config.toml
hidden_size = 384
n_experts = 8
experts_per_token = 2
d_shared_expert = 0
moe_layers = [2, 3, 4, 5, 6, 7, 8, 9, 10, 11, 12]
balance_loss = 0.00298
norm = "rmsnorm"
norm_place = "pre"
positions = "rope"
attn_scale = 0.125
init_std_up = 0.0221
decay_fraction = 0.847
final_lr_fraction = 0.0
Below are experts of layer 9 (counted from 0) of a mixture-of-experts language model. Rows are named router (the router's row for the expert), gate (a neuron's input weights, with its number), up (a neuron's input weights, with its number), down (a neuron's output weights, with its number) and show model dimensions 336-383. Each number is 128 + 24 x the weight over its row's rms, rounded and kept within 0 to 255. Numbers have three digits each.
Before each expert's rows: "gets" lists some tokens that make up at least twice as much of what it gets as of all text; "mostly gets" lists some tokens that are sent to it at least half of the time. This comes from a sample of Wikipedia text that the model never trained on. Tokens count by the router's weight.

# expert 3
gets: ".", "\n", "\n\n", " of", "-", " to"
mostly gets: " \"", " with", "{", "  ", " by", " between"
router:150117129156078133138155158144138087123118128088067129149125104117093116129151112131143125124104104105138064105131088125135148084127149104128096
gate0:100153106122157103104119183118141168114134126115096153142124166122159082132129151095089154181145132151153121122089134125127132112139137179141083
up0:126184114151118102126122118067141124082126085153127127156134127123091148152145094154114170088110074114093130089183121130154115100082170097085137
down0:115122148109137135111104144100129099112131130128121182053100116124135130154155147140085116115143106123109130121141107139118106102128121157089132
gate1:125114138115121151127114111092107106159091149140124132120152155118177136098163107126104142135118145128135110105124126107127111140117100120164128
up1:112127120122137147110141133150151116144100150129098098128139113135136137116078138164153139137113119129127118090136168185125109130177133094124168
down1:077139142139147177158149165116164125132140135107101123164140148179177197120157132121137132143079150164152150058149095155126119130110106207119149
gate2:156153126131130091152113124085154164141062170134125175146139117075101155091143128119090116131108095145130122121107143114103153133167132109162124
up2:126098147141128132130116115160140095084104137115103115138137113098162106149135085109185162141102136134095144171147160100111130139167130165094113
down2:107181123137138115137159138117151147094108133126113164161118130119127147146103134153110155108108107103139116126114100161131151123071096156163153
gate3:166093114167114136103154099125102125124091133149113159180136127110105109162108136176138113106123134138138144135087121145105163146125181138158125
up3:107117164152100130164120117130134121117130158118138124123172151111111145117149119176107156072127108113101131080092160147131134144144168156108118
down3:180104095153129149119129097141051117128145127123128085114085095171107113113148088065160157118147081143083102142147152107147136090092123148146103
gate4:102105116100147157174136120135136131112107131126107159155148113114100153129117119123139105185125143121143122140144124155135152133161133149123086
up4:121156150094140103131114145125051131108150158106128140148185123107121107131144118144152102140132164129144137131152100124121129098123101125149178
down4:108129113155116104125149153188172096140180100147117156111086127155161135154132099128120126130135120113106122094102096164134132114154147085158113
gate5:117125099151153133161114152172108126159141117137182144131144182125138133131113184143105105127125092116106130115091099084155113102154145133160168
up5:155145103160090169129084156128133154125131155101123100142134122149159115148150169091078127148116144126112121144125119170155105151130178120121109
down5:151134122154102130130112142061124185153128113112096103164154155145150128171140124126151131155139093095114110121122125154119099151098122115142121
gate6:115173114121139122138107171101181176141126126164107112134158155104164109168074136115154144134130182135170108125096133102110082111120140140098089
up6:136158120186124083097100156123116136172124152088138105116178124094164091128148129125119146167105140158148059116153109116111136099118132118105082
down6:168138162128164100167095159125158122164127119165119137137146098135139097171107143124122127140144144164120112150112097126109120130140119146108123
gate7:155124113099113159098158106131116136144135164132082077146147128120114150135180157143149174133162113097062102161108112175131135137130089111138125
up7:149108113110121140121117098123135150120109134156149094135138104147151125125114129108139171171122143086088098148118109110110131151160088144121113
down7:117120124130103107137142103143134100050119126137131106140105120136126130145134110147139113088154117136149163117180103147156139173124131145151103
gate8:114115147106111114147138112152142141154120119119131169147172104163145155159124106173118136120151129138079111140107152114127135143123084089141091
up8:115144128131173102158058125098155151151141160124093137119111114136132170185167134102141132121126131114096078096128130157118160120125084113112155
down8:095113094158132125137132140175126107096157112177093088100090149155153139147129107161126150126128112160086101144146113081117132112108119123126103
gate9:134160102111067128095077144131120127106110135117138161086145089138137095129157126096134103150107117116147132143129078183109143108124127113167123
up9:132111194130132129159154120133141130096158139098139133081123089135100111126092136122108145136158171150179114129112189105105114181097158127110150
down9:133123166137120085155113105114087161112140167143155135122114120127152150157122104131128156126089129124114192176105153142125112127151141149140159
gate10:124116064141098112127130135126136141108119133128148163113108146123147105136142111125104147166062093128120123088155130144088146144119125158145173
up10:100164148116124142142140098134118129146110113186091147147123106161154149144134166156123143159134175163148087132162101120132110087126137120093130
down10:131130125135134097124146138113137147135137156097140166136165124088130143139077163164157116152152145102161154146088141161104106151134141089148113
gate11:143137130097128074164116108122160117132089125137079124195105133118116149149123100129099128133154116141148110109139112179128140124150123144133125
up11:065121149079120140178141108155159139145101106100100120123125112067132126109089133173113147152138121102093101182149177117109115150088106108142126
down11:103135108095153150121107129106096145143122129103132114120149090129136141133122160120129156120159115113129150122132135147129135136119131104133124
gate12:119138141102131144141135133121107124121132088130103145128152124123146116134167142133159145106101145147170108137140133130097150096151098154138133
up12:088119151137105120127101099113088124107129145111124160122160101081131132151122082115150125151065144180065152115132125157122091160177126077126138
down12:149108153107148131180116163137107112134154196101145149115156093129151128091132118098119106138156078115110139165141127142115175117114099144153098
gate13:151146187165137102152145172139134130124132088107131139106092130163095133077118105094134128124120119150137114137116104130135135083100080104134125
up13:177109146084146130113151131146112127123143118162115148117166116124133117130158134160139107102123100129110101157112138120108103144161120174118133
down13:104090138151114118128049175117110125142077083109141153142132105117073138109155131091159088171130135104134121115136085135100068108166130094123116
gate14:169115141118137116095129109144112093159118112161149139153111111131123151061171152117127122172108093069141146099150149113082126089151134165126129
up14:110152127152134122123136102131074086106130158112101151133103167115093105132071112113106120144162125138114113161152162127124131139170136101139127
down14:120163121153180130134131131108138087164099101119123155154115153130172171125114148127172130139093130138142109127127155103162154151132119151103151
gate15:126138153117138124116112141130118089122096115096142142142103124124146087061113142105138167181089132075136090149142136141113117104183138134137110
up15:144107102119104102144144098143117121126162139158132121140161062135117123090148129100119108134151134141112124134175120131142140135125120138137137
down15:129100110130127123147140116117169168125103101103146131132160102109100147098116157132139126103113154133108157182116088087120127165096133141132151
gate16:132119147140123144116096162131112117127126148131062095161105129162142077113126151090137158129108123145113149120082127129126155089098146175098119
up16:140127155115113125108091134113118153140132132129079119133105100106090125140155161076156118091166105103142151157131134170104117158129135165140079
down16:142073122083158129130128153122128131085112148156175110145159134162128121177117113168172110146142114113146120107110153147124168168130181121126133
gate17:112111164118065144126134167098103128137109142152119158111151102169148130092159094105128175086101069129125120160164131136125125131076091156159114
up17:148121120105147109123137095149134164124124151138130107115114129120115163129173102130147157142147097151129081155101169095092169113132175142118139
down17:076119125140145161132156112118171149130156151138134133136120139079132102160148124106164139148117158119134153128175126123115126128145128121141149
gate18:196118141154112088118153155171118119160103155096097154105110104148168164143114143111102117142142104114107155085133079116148147077122097114125141
up18:107109135078120124102154187115116119107169095132179110112115152146140138147139124115150141145125094136126123156108112132105116139090136122122158
down18:089160100137108104136124135080145149143148159138130157128160101113155131124123150145141174135116114129131143113105105173133110152120130123127144
gate19:141146153151129126139155144114129083112142145124082106109163122153140120139116139143168138134131138152127173127145145161124164171107129137133112
up19:141150144173156136137093146150130161086106149094134133154166137109127145129123130125095138111144108098140143160119156124176140132139121107100081
down19:120135133142151116104116120144120125094133159137100140138119098093137139139144143096157121105124091152100057136157107108127125126162167102101108
gate20:086128088139125098157111133167087042153134117091177130107139126145114111118131124114129126114141104107121113084144103116122125122135114125109125
up20:149121120097147142164131126087089106164136112135107151106151114156099121074149104145118130111119147141138131174151116099105139120090125091130163
down20:125075170153121122118102112130130088115141162148094134128109156128085124143096131125133177145079150116116120130129120164178139147151099093136119

# expert 2
gets: "s", " was", " is", " were", " are", "e"
mostly gets: " are", " 2016", " life", " 2011", " album", " music"
router:124143105182103117101080120164116133118120155116113110145121137097135132144117092149156117127120129106133121122101154122124171126141134140154131
gate0:120127125124121082140129109096176115111116179125116133122117166148124093167109143145090138156099157148153137183078138139124120134131197132084114
up0:152133083089114104102115107136161104161119165142118158157133174157143116153092098134140121137104070118141104199139152126117120134162123122081159
down0:142135169096129097126103143121114087125118097111174170124084108104090138138132134094096062089152183115128095137124143152118124065092160128116121
gate1:163120096146096147132101123086151130167124141144129119151114149120115106168139093069104085151169140157148103116151143137122133144124140143127146
up1:123126127181105141140136097137094136120142151137124137100105139159138087152142152128121170157136128144181151125100168141162114115130107155104134
down1:101180135154156146091085137093128130119127124155176123152110123104133137119125108119144151124135108135134143127140148129098102135145116114121156
gate2:129155100125066096082081112100145103132080084140114156130121125171139176102134145150162117128120127156120121132159128115118140117139143141124107
up2:135095167129141127192148127162146164104197130122116099098197122083109123155102143124132089110147115114109120125107080110169148141110090122154129
down2:112156130120110110127148137122093078145112101132141110115131118148136127137121152105163126145085166096092143169137129105113142165103091129120108
gate3:161108141141163102151136144156157125145179135071141144078167149144122164141126111138138131138120115117087146148125110149161153123144098071119127
up3:150193141145111112116131153136117101138090110129132133121107150073137082160126170140076139135138169139134096104156142158096142096138158082142130
down3:183087109098167108118153148134075137098114134161122114129150129122124166150086135130092131152091112105122148097117132155145134102103140121185126
gate4:129162089141105087140123118108157146127125135109122159189119122148096103135145141166137140137099095102129143151153112137133105147140154151111086
up4:131176126120080080146148086172147151180147115114116134130133157128116132147099103173160126131094146111121146115128200166139139125154130188085131
down4:086121085132125092128133155127099129104119135109168140165130152096111141157158127108103089139076133138117103109155089121086149131141128123109137
gate5:118129117156170143131141164165152110131139127099136117083092157122127161120113126120141133118130137164100112116137124100144092109119144105168077
up5:126150151144111139093159160121154121099106189174122144122141132121141125108166165142090116134122124124104141136156149097150122102119133124107131
down5:129136105148187137110139113187092080126127157130145167149144091120146091095143141159126127121168143159108121134081142104090126126192107133093114
gate6:109114113131103092143132129148116116161150141119161105172172101131138116093148121148131189119120117115091133130100137131103135163091105196147099
up6:129121146135105124200118140137132151143146145137130137103146147113115110114109076115127130069122086144135125156133134112130167157117121115169144
down6:140133133084105123169140166117097111131126133125144091124111163126103091119172165155152127143106161094096129170149113119201126098095102094135114
gate7:123134101148149137152089155114110093120114135094119147167128180133149120115141106116157153147112095131145126130141106107145153111153132125121135
up7:111111104170134167146091130144104100145180139096098143116131145130127133135133151095146138114105190119117156151122139151116143117172151153091150
down7:073112085121103157107170105127137115173110120156084143103094151139118100159138140123173117131127130148175130136135110139134115153093147173149133
gate8:130110103148165120140120126109135149138129110152119130136113152126124109147103103146150139157114075147117105124145136158128113117148157069168121
up8:160089140101133133126100143125142147091116121161152145173152121115163160188118128145130144132175175102171149115073120116108135092119139131158100
down8:139162129142143116170125116134097110129123138146148090137099104153149127109116108122088121144131093188128132185111115168115144129079126150178127
gate9:122107135147091123154132111150168112150083146076080156126131118167094122102139079118114093176138138117170140132103124148161153127160148165132129
up9:147103139125143152143083102132112147108182116146125131108148129106096140094124126108196180146146097066147112123139105122131117098141124137127150
down9:107135129127126137176150107122103124179148143133119165173120101142096129122150135121100098097135109134149102173138070108050089115118102144126127
gate10:137132130154146099075130117126156117130112111118130149181102158105090097140139128107117154149073112109128141090124146125096126088140121113155115
up10:109115136176134141130129109125127093122116108108103163145153167138115117140141128144138133103104120147101159146159160149141137150193162155167126
down10:129114171109103163121115173144138156178104151138118161129131063126151143105156147090123112104127121119118132134134143120081116083108154120104142
gate11:151157147135135116178120101142078107121126116136107088118113113130139103143122117119129135087165105089083134127097134102175128085099167140140133
up11:096139146127130200149135154112110132158105124143104111117117111104121107138118097088128136097181133125145163090102131157156111129078156147174096
down11:112148149142143111141112087134115121119158125068126122105140141115099143177121139147136147122138121110148151126148105133113154088185117177126097
gate12:163135097089183082139089167150119131129108159080147114168129149129139082136137116158113150070124140139121155063156119140150139123140102138124106
up12:124148122131156112132127152084135093133080140127114141141157134155154128144128101076157127104173107125161151131128112134156139165126099139083177
down12:113115112139131147138153109119122108183150133161153094140131115079108110116183149115115106133132111114172134097104141153100126122130134175156121
gate13:174090104128127146129131127156116083156113107132123167100144083089156110111126145152122114123125113094132151140114126138045179106203131132120106
up13:137119151149121144176150140103107138121117128102123170117133135085130144116113194125171118153145071166116120143119095098091109117167132141092144
down13:110104133126110164170116131085143091107138105119085140101145143133158136120088134148165104125140073121123121113119097137127145073119130176118133
gate14:099157143149143093136135169148087120106143158138135097148163153089132129096159106087138165122058141114098145112119127106174116104124098177108102
up14:073147104164123135133143132131102102146159107161119097164198201101112136124141102137141147141185157147087145100113124118187129142115098148139152
down14:140096116106123152164155146157096148112143119137136089111120132098148089103129146110165136119144159144088136085152135129145103144138114108134122
gate15:131114129163135102174082174104114136110146108114107161140164125129085109127139123128160126137132123122167140100145097151124129119145165133166144
up15:147163129115139123123115151160169135134158111142148156125057134130129125075111142125135110147140133114131105151128133192076117146131131124108133
down15:125153140117130132161132119077113156127124148093117146111146126120128103145091145163129132104125165145113138123068138105117132137086118126081083
gate16:157094152135097120075168168112121114061109096145064157120120123108131139124138095102136149159108125074152140154129119120155105106145145137101061
up16:138116140103158117104107135145134141128130122100156140129148104120159159137147154157097115110121114133107102156149132145095127120104146135123154
down16:139125118152140086123143129134141123109123116102104163103177099158168127112122143157122128108128117175137134164121123119108064115100094107121174
gate17:137121142146052134108108140119113121059123125172090125096118137123075170133142101097109113099159099094105123143123142130159161148171087097142090
up17:124137119133137130045145138127111100130160117143133117150162117170174148132146164157155130125121135124140150146159100107166104081117101115156147
down17:149140147130129108112145141156115135104177121130127130172154125073141160098145135112139106073137138070114110124118134133100106178131165085154177
gate18:145129122150181076121127165143076139126121098140117116152150123120099130157135122157128125111127112120092157159125162092136119094118126089148087
up18:124097118103148150157129093114131127085139132175111142125098150114162127142165121106105136126121131148092127136104100143160121145137134148158197
down18:146113140137177152140120120120139144153153153123109121134154090131133132126137092129120128116140125134159147081135099149135125162108107110118140
gate19:123127175130128091124099147187128108170101131117154121156105077162108089101126086062114092088153148144104128147144112114147121136156111151132098
up19:131120137139101156110127169138137154125105109128140108159124146186191139066127127128094112147124153116125165138151130133130099136081122125113143
down19:093166196136148115146094143094150158121129125133118155135126085055106146127105142135127167121119174139151136114117092152114153138111121107126114
gate20:138150163151100090128111156136127122145173174116108144107126139154156118159146197116084119066093108112124104120093141110135143116079126127108084
up20:117113130113115174137146160135164109151117173164124116130162117159097099139110172132119134147150145156132090127106132070113157138133144161168070
down20:093092159147136094104143181158160139161139127119127165083103117131155167123117178134070144113133140156102117188117153081147141128109104132127148

# expert 5
gets: " the", "|", "-", " |", ":", " of"
mostly gets: " the", " The", "The", " its", " Total", " local"
router:152080127152076078133104132144114103117112151135089123097119161164157126108118130115128075151116125093128108176079155131114163112083102126154078
gate0:117130119178111125130137128093106127122136165141092166146124112135138140158168109173135095113058138117145117149139092142061163131128137104117147
up0:140148149120125127140123080149140116162105086109128097153117150125121143159134122094181136129146119100123068110150096109157126131160130144155102
down0:104177074138116113115148111120135144171174116161104128114125160138152157151182070133120126061135154140138134102084167145107123110128141090162119
gate1:140146137118105097162117149109187096133109152089114142157168131140117144105175137142120149108111132165134151121112141100123131168125104175139099
up1:150112159137128172175141142101109103109159125099117122155125128122183108096157122140086083123132144168133102102161069152120127122137153135137120
down1:062143160108163135173146167122125135139154127131150102118089157126124144151109112152162177152084131118140119095150121144157124143099162083122119
gate2:107193087163174143115129126141096116142131145101117112116145137117091109157160127096146113143114130129162110158112104097086136127137178127152080
up2:151154147113157148083104153109134159109144150124140188100107128128147086170117134107078141086131099128114121148147119128144078132097112117126110
down2:086124097082111148105122103113106137104145150132151166126158105121113166108091148121118144156109125097156116132149160121129096139121103204180131
gate3:115122116107151143136095107135157112131137132172135133115109148089157145130117110117103145125116129136161122095157113110123140054104126140116088
up3:112145144111188100174118131113087165079129125078113162112132141138108143135124091135105150152101157079134130145103132151127087119152151145154144
down3:132163139183128152103133116163174101137134105113174123084164095167143142129151155125092121144117131127152180147138108104136173089120108124140160
gate4:151101111135184119119115127109152130161090187095125116164137130129155126123130133088139120122135109102117082142120134154086133114121149132129122
up4:136122127112100152117124108164165161136078107138117159148084109161155134114164115154154105167118071142142170138181144130130132141126162159140130
down4:150162098125114132126131122127138142132113131117101123116160108144152129071122155122121111145081122161120110126158140157139127179132137131122100
gate5:122162095122112111127119124111132105167126069093082098147126154154147115146113131088150122121117110141161137124123171129116174138157102134093146
up5:127118123086137143146157158115096128120110129142115130100139165157177134108118137123136147101106130128153160151085132100168186138130110132132130
down5:115132087152105131120134158119108192148083124102134172159165089135155128138119114131135148142105127107134113123135124158115177151120083118141128
gate6:122109128116123128123115177131118119136138130157131131131162151143135075104105147104142149116143147113108133109157140132128131103164126084124140
up6:114120110166092141108146143168126115153179122155102097154157125124127109103145135083115139131129106074154127119146179106149137092089123127126101
down6:150163075095158098151092162133113131158105133138150108104164134121079112143137132121114111131141123115190144139105145178118130161161185106128134
gate7:152157167120099111126128134113129109146166093168122139093104137165094109092120111127112130133079113134114140163086123128119127139099092089141090
up7:123108110181127111134160125113110102164167138108144102148108102152102144158156106121124120099104114130156140107113123174155132121114084100085187
down7:097105127146130121102157083173134148158132143139117150147173069158097158106091143118135121094142120129117127124184114135125129154169117159176093
gate8:137154143119097104105126112180111096096118142110111139112127075175136130076127142146140160117113167086149108131132104115185159104176133115109129
up8:144095142153125094118171144114140122130152118142187112136117089141175082121095127132139149105118146126122133127134128085188113086113105155119180
down8:151138115135167148114123135113097170136164113090093184144118132108126118074115133117117098136122134116164174136114111103148167115136140136100136
gate9:137127120109120088173104116166118122131159109118110150127129121121106123100122118131150143144118137118206132098128112143163111137141158112084088
up9:103147142074121176122123151126130124128112154145124114128121161137115128123166093119105139120142110106144103115153148132114114158141142149146138
down9:172142110158094154152129132128112134128129162187125111156138111125127155146140129111119116113103144078115112107157132129112090109140094142108113
gate10:132146127110125137180139157100120151142127142122101094125154129103116136101147110146102118110129138124141119113137108152128153099113097138175134
up10:144105112140125162116127143132151135091154153157131140157170121120194150144162106116144100125106087140126135153117079148101116145146106136128192
down10:125120141098133135114143138120096158133175155138122140144158131094104076093130130143090141137138126131135113105138157143112145141139133143164098
gate11:149146157149126103117091142110141107177105143148141133150114131126142121127148121111123115113120123115120128106100085138129157112090169112116141
up11:134115128087135128120104101137165103114130136163139163098145099128120093152173140131145131145140116141180144152166100113108163146167171139110132
down11:137100160108112138138105183131091146130120140142171152103132104094102108093112097146136115166142115156180115141123120122138119107120142112080134
gate12:133108091123101108103129120157143140127097159138165160170093153110114089116091095136123144183140099121153129134135086129095118148134128041167056
up12:101130091136086127109132148130137102108121101145114127127120092161147129133150123132126116129120167143090112153106117121124132108114114109143161
down12:122156134128100096145153091095119104159093139117137141119130101108156123122125121155138112140098134141163128120111114139132106125116139100152166
gate13:125131111137126117155157122148157091176146122108086114133085115124116091118116160153112133154143098126145122137141149091147152112114085124134122
up13:138098138107124128123149130109160128121143129119137114097083119162174149119124118098116102130146122132110117133128121120114115142158114115097144
down13:156124145119159080116113152115126096122097158179151123140103123134112137099139125116133162094140134128132165110140107131159157090103127115110104
gate14:116115133107112072141150167094117148123134153085097112122140158188187132126158131169106099099130123134089180127100090139134139099153117143152137
up14:129176131146125105103097134104121135133128127141122097126133160113108123125146057136125125128114086138118111125151150098140117137139093107158159
down14:108080167139116140088136169099114157116135163121111154180131154095136121108092104159101156101091112158138127148142138071136105148085115165100129
gate15:132132133069116125115147139098136119161088135141127121111128130160153157087113107114112115139094091125119158135111154144115144122132143133099112
up15:146164116146100141147133124172150084082128140142133146138141111134118117149136168148134134110132111155144098113092068108084132116087143150113128
down15:162114110122137133150126079155168088140135136137072124125131094149111111103137148131106138151131118141130102157104106098127098135130130166129103
gate16:093138154152144109125125163122116116133117110121090118162123085167166127133111119074080129121121087119163145155099124153126117038142129151107107
up16:157194129138126146101130091102151092106112116123125146107137057182178129094099119126139110137096144149086100136174159130139120105121107137151147
down16:122099118126153092118158118136143134096122123147137072138117103139135138167131112160131126112137081122117107124123137155163112165087155131161132
gate17:140128123157175128174108151097131169129166087122146133134142100133133128124132111096089109125110152176157178151188097166175113087076108192114119
up17:127127137177082159137143131155151113115167144081141122147104163134121114132093147143132139137155090123142107116108114158140145142112118073137109
down17:130100134098103093119114108123144142114124131093124123126102145139121119124106111123155139092144100156103091101103178084111135153156108142108122
gate18:067149131113102140123118142137095116129124129087121075097096117168166132111106120095129126088129143149132111121101122097128128068118105127121115
up18:141139102104190107118140106096143131099138103108125088155144139174134115125181081071164105116128131152147136130132097117173140088105128123163142
down18:096135111125088099143152135110124129136075131107089124154140160134119172112083119135111131113142116098131140135110146108103133128108125119108160
gate19:142104149128144134143132130131154138106139134150116122110153154160121122179137144084113110105122112125116136099109112125104133144159117163158133
up19:109117104170134126176110195086084140126164092126147124137166156104101140125137129130095090096117153143116138137133129107120135124132075143174136
down19:169128153095074149093129094153165096195125162142126125161178113114135141124154117123131131113148102141125140137131120134148087118146139102105135
gate20:114132120105094142090150113077152110166117114103104128124122122121136107155182101092146131085165130100139104161103136155133105146115126183141120
up20:133147110098098135152120131173117126113098086144140101098155121123137124145117144125109140126162128129154111137114138094162116110145152113168122
down20:114125108148143109110146134122177135139157097145143113123115124104154148125162135168123118140116132133144146126160136136175113151095101139117097

# expert 1
gets: ",", " |", " and", ";", " in", "'"
mostly gets: " —", " who", " they", " he", "'", " would"
router:120130142161125102143100151152120086112154181132102113121111143107139111143128099121126105139118130107126108143111116132120167102099136138129095
gate0:151089119134136140115125142188138134139127143161149137173127152141104111150136138141100106118117105118100131135128156165099144097114128148093077
up0:104113093108085112119160127117135163142118108146109138119128156121114184079116125135101162113144071137157148094078114132116115113099122129111140
down0:171130109135152146128140072112126132097144120154099137115181104152140153119150098178164159139135114140128125144127128111104126147150145119141098
gate1:125137098084127140170109130129166133114172145151113138126118133158126120116146087120160110107097086105150110104111087103122119148143129119149102
up1:107148086124116135141077110165131112157128144110128123114180137079151120108134130150157112151096158110144129168103127091160147102141105149140154
down1:136146121091116100145139132111170129116135133111105119114100163140148118107107152093104100112161143139138140098113151107104118127162106106106152
gate2:172111132183110141130109114114162117103125115107083153104098137157096145140143087120151115154110124101144086146131125150116150089157095088102126
up2:134111144117106130115124097143107165141101140116123102132143112097159161158105142126167154139137146179178168114132119121112108104168135147107160
down2:118157144108164132125093134146125128128148113166161149119134183108113142124168142134134122135139142112131137109123117164094146122135131119156106
gate3:126077078131123130106130115156148111117096124157102143105173125186099106161134134145157113122132123088162170146143138107102129091187166111152116
up3:119111117058118125160108163135118089147132114097158117125178117117108108127145142115131119113135173135112130117139091118088128137143153115146098
down3:132154151116114147109097076136136111135132169131115128093162131097104116132114082103107113114107146128121125174108115108123107134150109140038119
gate4:101120167140141101109096127108102137170109120109128162157141132076162084122165138132129137167141172174108147175113117113135147164114120130154068
up4:108127142123097164107102116119070152120146144122141126106141109130134116132147153119122153155126147079146121137126122144115118094110121115142127
down4:110078174090117132101130097095150104117126155156148120131094120159108081140175130125115119100147110102115098133138107126167115141140122121064137
gate5:140113110169094100101149121148101107097132143120123128135156137161123119135100106108131145178125166152116112114108093099096135110109177112197085
up5:127155133136119160118124149134136132151135126143117115088086115144077091110139151093114172065092096118130153110144130132155109101089084142154141
down5:135135127171106127140129116102134130103123118130124085126130127130128151154150125124093107153119150137141120073125142126142130131075111140107130
gate6:157160134138147134156112179107135117116106095121117173133113159105110152127128116114135151126120094075135088091098121115119117106123134130137133
up6:111160100104103130150097137106130169097155160118108117125141112174130122098174112100146141138059168143127092105161135137096142146131101113161103
down6:144117108152099137135103110128155118119126139137115151094159175070090092155140141108155107129178173157125139059145125132156133124134156134110067
gate7:149118155128142127167160162127133122120147155146143149108101127162106134167106141139123131128142122120133123151119130126135133102119128095158122
up7:124171112128142129137100133131148165141141117114128137142087131100149170102160110152150139103170133155129110077145130150113146099122130081114172
down7:132113159103136118159132161167127116125118093165108128144110106117096134166103136106150129131156140090130111135128163131173094131122150114101063
gate8:143166094094141154152142136136122090149102147107115138136092106128120118108116136124114121128135056116127084114179122112098159126155065111077108
up8:136130116176105148154104135143154120144136115153130112101128115134090134113121166133106101106125134123151112135118106087094143115130113123144156
down8:140118115137121137147151116126112138161119144107120147113156106112120124143105129137084095108132137154171140105126148114127131129151106076131116
gate9:131190102149119101107110102158097163130111099161129137159142097098131152124137127129142127156103098149147127112057119091102140137123117139143117
up9:147132160107146133156161137114119158116136152136102133118084098141127148149106121118115144141093089105104091140078140114119121134135126153137130
down9:126131159107125093146115103146139134105158137098136157109131123156118117136105166119107099140125081108119133156139126098154127117122101138146116
gate10:108125101107163091133141122151163105106113165135120131125098114155092094159127094135172146132125150157163147142123133097147154127091141126113096
up10:099079126121129139142156145126117130114161118155131151082088139139134124085094142146106164129103093120093117176146154099070115164146118132130137
down10:127145134094167111121136129092165131099134135141146125118144128146109090121143130108134130107119169116128129124107117131102139138127107122133094
gate11:121122167126112092139107144151101127079120142129130118126137124085150123101144131162111067132156127099154118153131136099140137100109140114101092
up11:160136116115120139117092116121145136143103138095125147161128102144146150187128104114154128167122149132145152130118134092126137145164132113127169
down11:082124160155147115154128156144138101169139182128111083076155131161124126154137144148095143161169106139130118138139110152114159164093122137111111
gate12:147153158150185130148105162150169126118128119123128118158148094104136129143129134111157105160119136108152129105124125148084130106170106104156095
up12:135138148110136122154101128092148144140133102118115122168140146084149089144149125130161138105143131146157167140132136127131106131120155155140194
down12:107115124162160158112142146156091113122119115164097090122117079138110104118137116162140113084119080138080099150172078133118120102142146141156085
gate13:115152156152155137151118175162115132110146162148127136112147111119131144157131128109133145172146115122140140151109113139123141182145124101145082
up13:114140152134100187136128175116113152094149150123125140124124158138143134107113128110127165173139185096149136108159138157121122151137129192118169
down13:147115142131119145062147123134085103120128132145100152120129168136190115152133118111118138149098112170126108131088131161115134146174096135146159
gate14:126143159117135136131113179137157145173135162130118118118100154124147178080134150113154158121114102119133130095127114172047174133150103124152117
up14:120108079160122099087165099073124104127187121136128167122127114143101125097187108101135104102129090137130140125097115150097090089089112112145116
down14:167135183101105096108138157126171115150070096135133101132145128106144104128087149146118087097152130111136116146132152141132123116145082111109112
gate15:131121148156093134117148118119152134112140148128132129147103134132126121126109114164115165126123169093150101092111164124147119129115122099171102
up15:172147120155157162105139122140164136115092093173144107103150167152131112135130101168102134129138083105130114117111158078155128107078130114149113
down15:113164138116076131136130113125130081090139154096111158102142151104121110158077136150144142112110152147156107140115119093113129098139086141146124
gate16:129135128142138114147132166109138143154147123119115154130098143134095111147120114100126168145123096117132164142086104134139148101098128148107129
up16:128116146088124088139091151123082126131111105183127162112151146137144114070110107112117108106134121123130101118120134107157131109150130148142101
down16:149149164124132161110099141151111102134123143128107139118129103131135130122153174122111124138132132160140151132098130146118121114119152160124105
gate17:141139167102069114161137136135141123134126153155127109109124101080111123150106149113170150108077129075134112176140172148122134118160161194099103
up17:119131196112094148110119141117144135154119140097132095128126087143124134139115103125140118107133111123128107095146148135111092150096107115147174
down17:119156079148161131128086142131189110126137133141142165126115147086136119130134141136093134144135157128128136113125103126150085109130152134121072
gate18:170130170153127108118182144096170115122144156188143146119162098100137127135132136088095136116149113125112116119169149086130142144141135147129110
up18:143109139142097157124133140107142154131143162149125093106124180118129132151067099104098124123150152109122103119135157149128118081129116104106119
down18:144128083136115133112139102149132126147142124123121122126141101135112091119098133146084107136108099128081102128179062117123081128131108119119142
gate19:105124170108082098139083117192101105134115087151146146137105139086177109109142148133119163126108095108204111128142170086111154120119122154140124
up19:138161063142128139104172144151170093080135111088124122125123103100150118101138090123139119159139143168147132129110125131131146099098162110124108
down19:138074165104139122124148142174091083131107099103169077119059147120164146155128123148130107096110081097114087127092148116165150108147127113120130
gate20:126143072156081182116170143131134165157127168103115138158113133128101119113161151126132151090092093094141117144111110116163145116144139135190133
up20:151112121118098121085134149117129144151090101119104124136110145167140137133143135121123105154143120124157122113101196137121092119099164146161132
down20:145113104131138110140140154128166140127114139158126117136125133139146136121077143108137149151115138137132111117177108094113153115147126113112117